config.yaml
experts_per_token: 8
d_shared_expert: 0
moe_layers: [3, 4, 5, 6, 7, 8, 9, 10]
router_score: "softmax"
routed_scale: 1.0
balance_loss: 0.00495
init_std_router: 0.0164
norm_eps: 1e-05
optimizer: "adamw"
batch_tokens: [32768, 65536]
seq_len: 768
steps: 6113
dataset: "wikipedia_en"
Below are experts of layer 3 (counted from 0) of a mixture-of-experts language model. Rows are named router (the router's row for the expert), gate (a neuron's input weights, with its number), up (a neuron's input weights, with its number) and show model dimensions 0-159. Each number is 500 + 25 x the weight over its row's rms, rounded and kept within 0 to 999. Numbers have three digits each.
After each expert's rows: "comes after" lists some tokens at least twice as common just before its tokens as in all text. This comes from a sample of Wikipedia text that the model never trained on. Tokens count by the router's weight.

# expert 65
router:475511488526480525520512486503490525510467472519458474522510569509505461491478524508514484462506492536501497510487490468491501501467527544529475487528528515496515497452552517500481516482526555503511543538502510509510518469492513496496526516506508560529540494497523502516486460498528512530483474509473552572491462521515524520445524527503515492481492450492498494517509491527482486490565502509505519524487496535524508514455475536478510529506477516531486500488502531509521480459442508
gate0:494498460539501459526548497502491506488513496470527485523459504523548494518488458448509497508441521523505480494516498458474503522539471501470522547499535482508503524468496514488501456413509490519530536546488509498517538479525470511491463458494505503515509508503515513525496504474506518517513519520560502539487506453525475485479490475493485545523505513490514475490516487483500477480510495526474493519475511482532540520545504516488504446490525497524486533497473477476507494496565472
up0:505496482513494458529527495488508515533525474472484489531480518519535505540488466487522522462453526546515471522503497460493502497499492521494505533529548532502508557495483530523504476432511503509497520508486508494531528494504505507484442461497543520492518496488530505499478518445486504507482500520526473513503463470524477499501502459536476516490514490520513495524534469473520488478539489528474501534472535482538494520534488531494482440463522457505473510507473516514527445480561489
comes after: ",", ".", " that", "ed", " and", " but"

# expert 78
router:517523499525506482469503538522498486460468470502457540464483497514482472528527526496463508478535513501481442523514457496486551458548490500516532479485506512496512528506459496490501495511454470534540503479504507462542465518493478475474464499521503548486491494492507486506552492497468502501515550481492464483470516467470518492521499539450475488514490502495483510507525529543525528517509492477455445470529529503513494492543512501508506453505487520466531524454526482500491469514515493
gate0:510518465494515482508481505488472540485516520510458521507477536524504505540514507486520466484526499500493525491504505491470505479485492487539480558518501493468501481520539554523509506493457495527479527513537513521487539517557504481472544485484479520482508501485486513585511499508505517474573506516521506468495499471456469506497541494489474541479494501538479491482498504513483544493461454531511450493506499528526504488501474514526512480542453492535446501498476512480482490551493524
up0:505526470482519503488522526472491538481488517480452543473497537503509465515517539530498469518508484464513473513519469505492525498500500503539477514539490501459522510499534516534506488466507507544482488545514487499472508507539513460466539498476462537485480471497497483541512498508526506515537558521525486445491528499453485526509545495488506543491483500516476496535513486520515555494472464559502453483488491506517485512517460499490512475533446513537475517499498498484483461540504532
comes after: "re", "f", "s", "p", " de", " ex"

# expert 109
router:515511488519491489519541523507506488487510491517468491466476496485500477517475529492524517516523490493533493527502461540535536538520450511527485452515501487460487537476460507464493478494495488549537509464508515496509508497506528513490504479508495481517519520514546488511552460450482534491474499490523545491484513524484498450570528553507472492513479524493517475451480528540503529532498513536448470532468533523520527489491514496511464530491530514486471517505491523509476518541536515
gate0:532485538492466501519514518484500498501506508509470513475524500491554481535479539535506492509505521498543481487523526508524499495511560514448530509473442556490511510482518477484491500471525505544481493518478524519507535506532521498511483496482507507512524501474494490530530500503484506482511533524506537465487510483474536508509482512551453492518509514553521510452567456529447496465473473499455530540472492517530493464545527491509485495530509517468469497507504536479523501507488540
up0:474497505508457504492524538547531523479469544487493514512511445512509517537496507534478495485479500506508474512542590491522521478500452519536533501512505493513513496521498520545493481519491509499495495498516499534490506521466492501453500501465491507534512486450474509452538520465521500491545504551509476500511519495475484494567514525473483504473558473520518508509530485532484499472520504478522454469518540488510466480551506551505508488472516515517498514489506558497501493498512500
comes after: " ", "-", " re", " con", " ex", "ec"

# expert 114
router:493486508468497516478516523473501472504509512478443520512519516524514489514466527502500472460548511585546467465520515445506523478485486513515477516522549528518539462494518484514462496526517508506508466509478531511462480512492541502488515498502559488463490498488510539492482491527467541500492472499514504479498467518519493473472521505488494530483484456502542510482519506503528507463519470515511543494506495538504512467481469514448482542499517454507466486520493513543548516471514477
gate0:523505455516453524494509491461468483518503461494488504485518557464488450520482453491543522502502503539475489490483540541468442515492510491476507530500534511503478508505500533517500493484518504520554528511462480494512497464515480482484534492489504552505460497470510448478487500478490503467512513526548502521516507496492478478572516465489509504480464499499496459518495530468520476499487446527505496536454504488508559508469475500476492509538511531510513460500485506501472506481466526
up0:457496527504531484506483486534516499465472552504520518519488426522462540474502520512481524516498498462498500508491461447487550499508476474509496444474461473500503531481491489477520505495489492480446477507529503489525505510482479506524464506553486480502532486526482523532511481509517460518508514486463482481491533478480548523473487526513483489488547506477497533465511498525504534523510510480511520474557482518477458499533511481552529481464474462484510533515508491487511490518544466
comes after: ",", "ed", "ing", " end", " and", " due"

# expert 33
router:539544494503533474489495479473541466482496519472467516512500465501530482490520507517470516527522521484528509554503487467487527512506458473495442480521532479481478484481460490525486467507489479521459445532487520525562518490508537497468529486500485542453521508511526497519509496488497514527484510491477453486503546513515509494490505531519484509477535489526503549537469508493532540509541489506495458456490491488471499526488481460517520483515519533470522490474542478552499480523507471
gate0:446473566525524473504462488483511512512507523513495527545533522494494481509521514482483503531495542512487467500482480497510515505521478471465514477437502483507518537505545539544477494507481558490485493482485513492527499474506491487495485480493458511493487504511469515499510518483529528455490512503501529507498460482498497513541536505490505485492528438516539485516484523502492470471488465522437536458501480448470469491504481548516497499507529511499509532518462464507482559468494462
up0:472472530496514500495473514495519505504504556508504508524511508497489475496501493493475509512507525503509500500470477506527498508512462485495502458450508484523537504523550495534505476514497545509489481460482501474540496474524525496495522485542445512475489514510487490476529504485527529464507510491516529489530432481509478527556536501491501505502510453530533491492496499499488458476495462518436527444492496440470454519465490557494510469492524520512502531525458469507496540453493460
comes after: "s", "ra", " S", "w", " bo", " st"

# expert 198
router:522524518517500509484494489497506489537507471451526524507469539508530535484514554509500486494489497486501503542460509474471507526503521512500500514538532489519511489474479491482534477488500474525479501547479529478493493474496517455486506521508491508506491518533477474501522549559533532503500551514485460482482568537478455527484500491485483447459473551514474506501493503485528498507543471481477486501487451531484552486464477452501529507483513540534489520505518497529460531502474491
gate0:481522530466445489503507504468466524465498495471517477490512477508504443539535544543491476455553523517520479485416472512484525481508511498495498518467500519488467501500471484517491492506503524484488497524498522525552479528508485457473485514485576521447533514541420504479493516478502523498467510496494518518473505514523517513509497550496474521513480512486488521538527499514512519521482491537519506522499496481491490464519524465515527492520540518489499467509510469492524503494485498
up0:500481471522550519505463497508504463526521497549501541501508524493522540504478470472480516558469478489484494523586512482529450503475491468506481492505479492497512484488524503502514524521500498520520499472472487460482523463470528521534518486536406503548498490467557528498523487508474477500523496498499465496513519477500496480532519472505543475485487503490526485492474510483488471488521517465510483446525489535475484549477510530502464503510478482508517504469492540482518511489494485
comes after: " ", " S", "s", " G", " h", " Bo"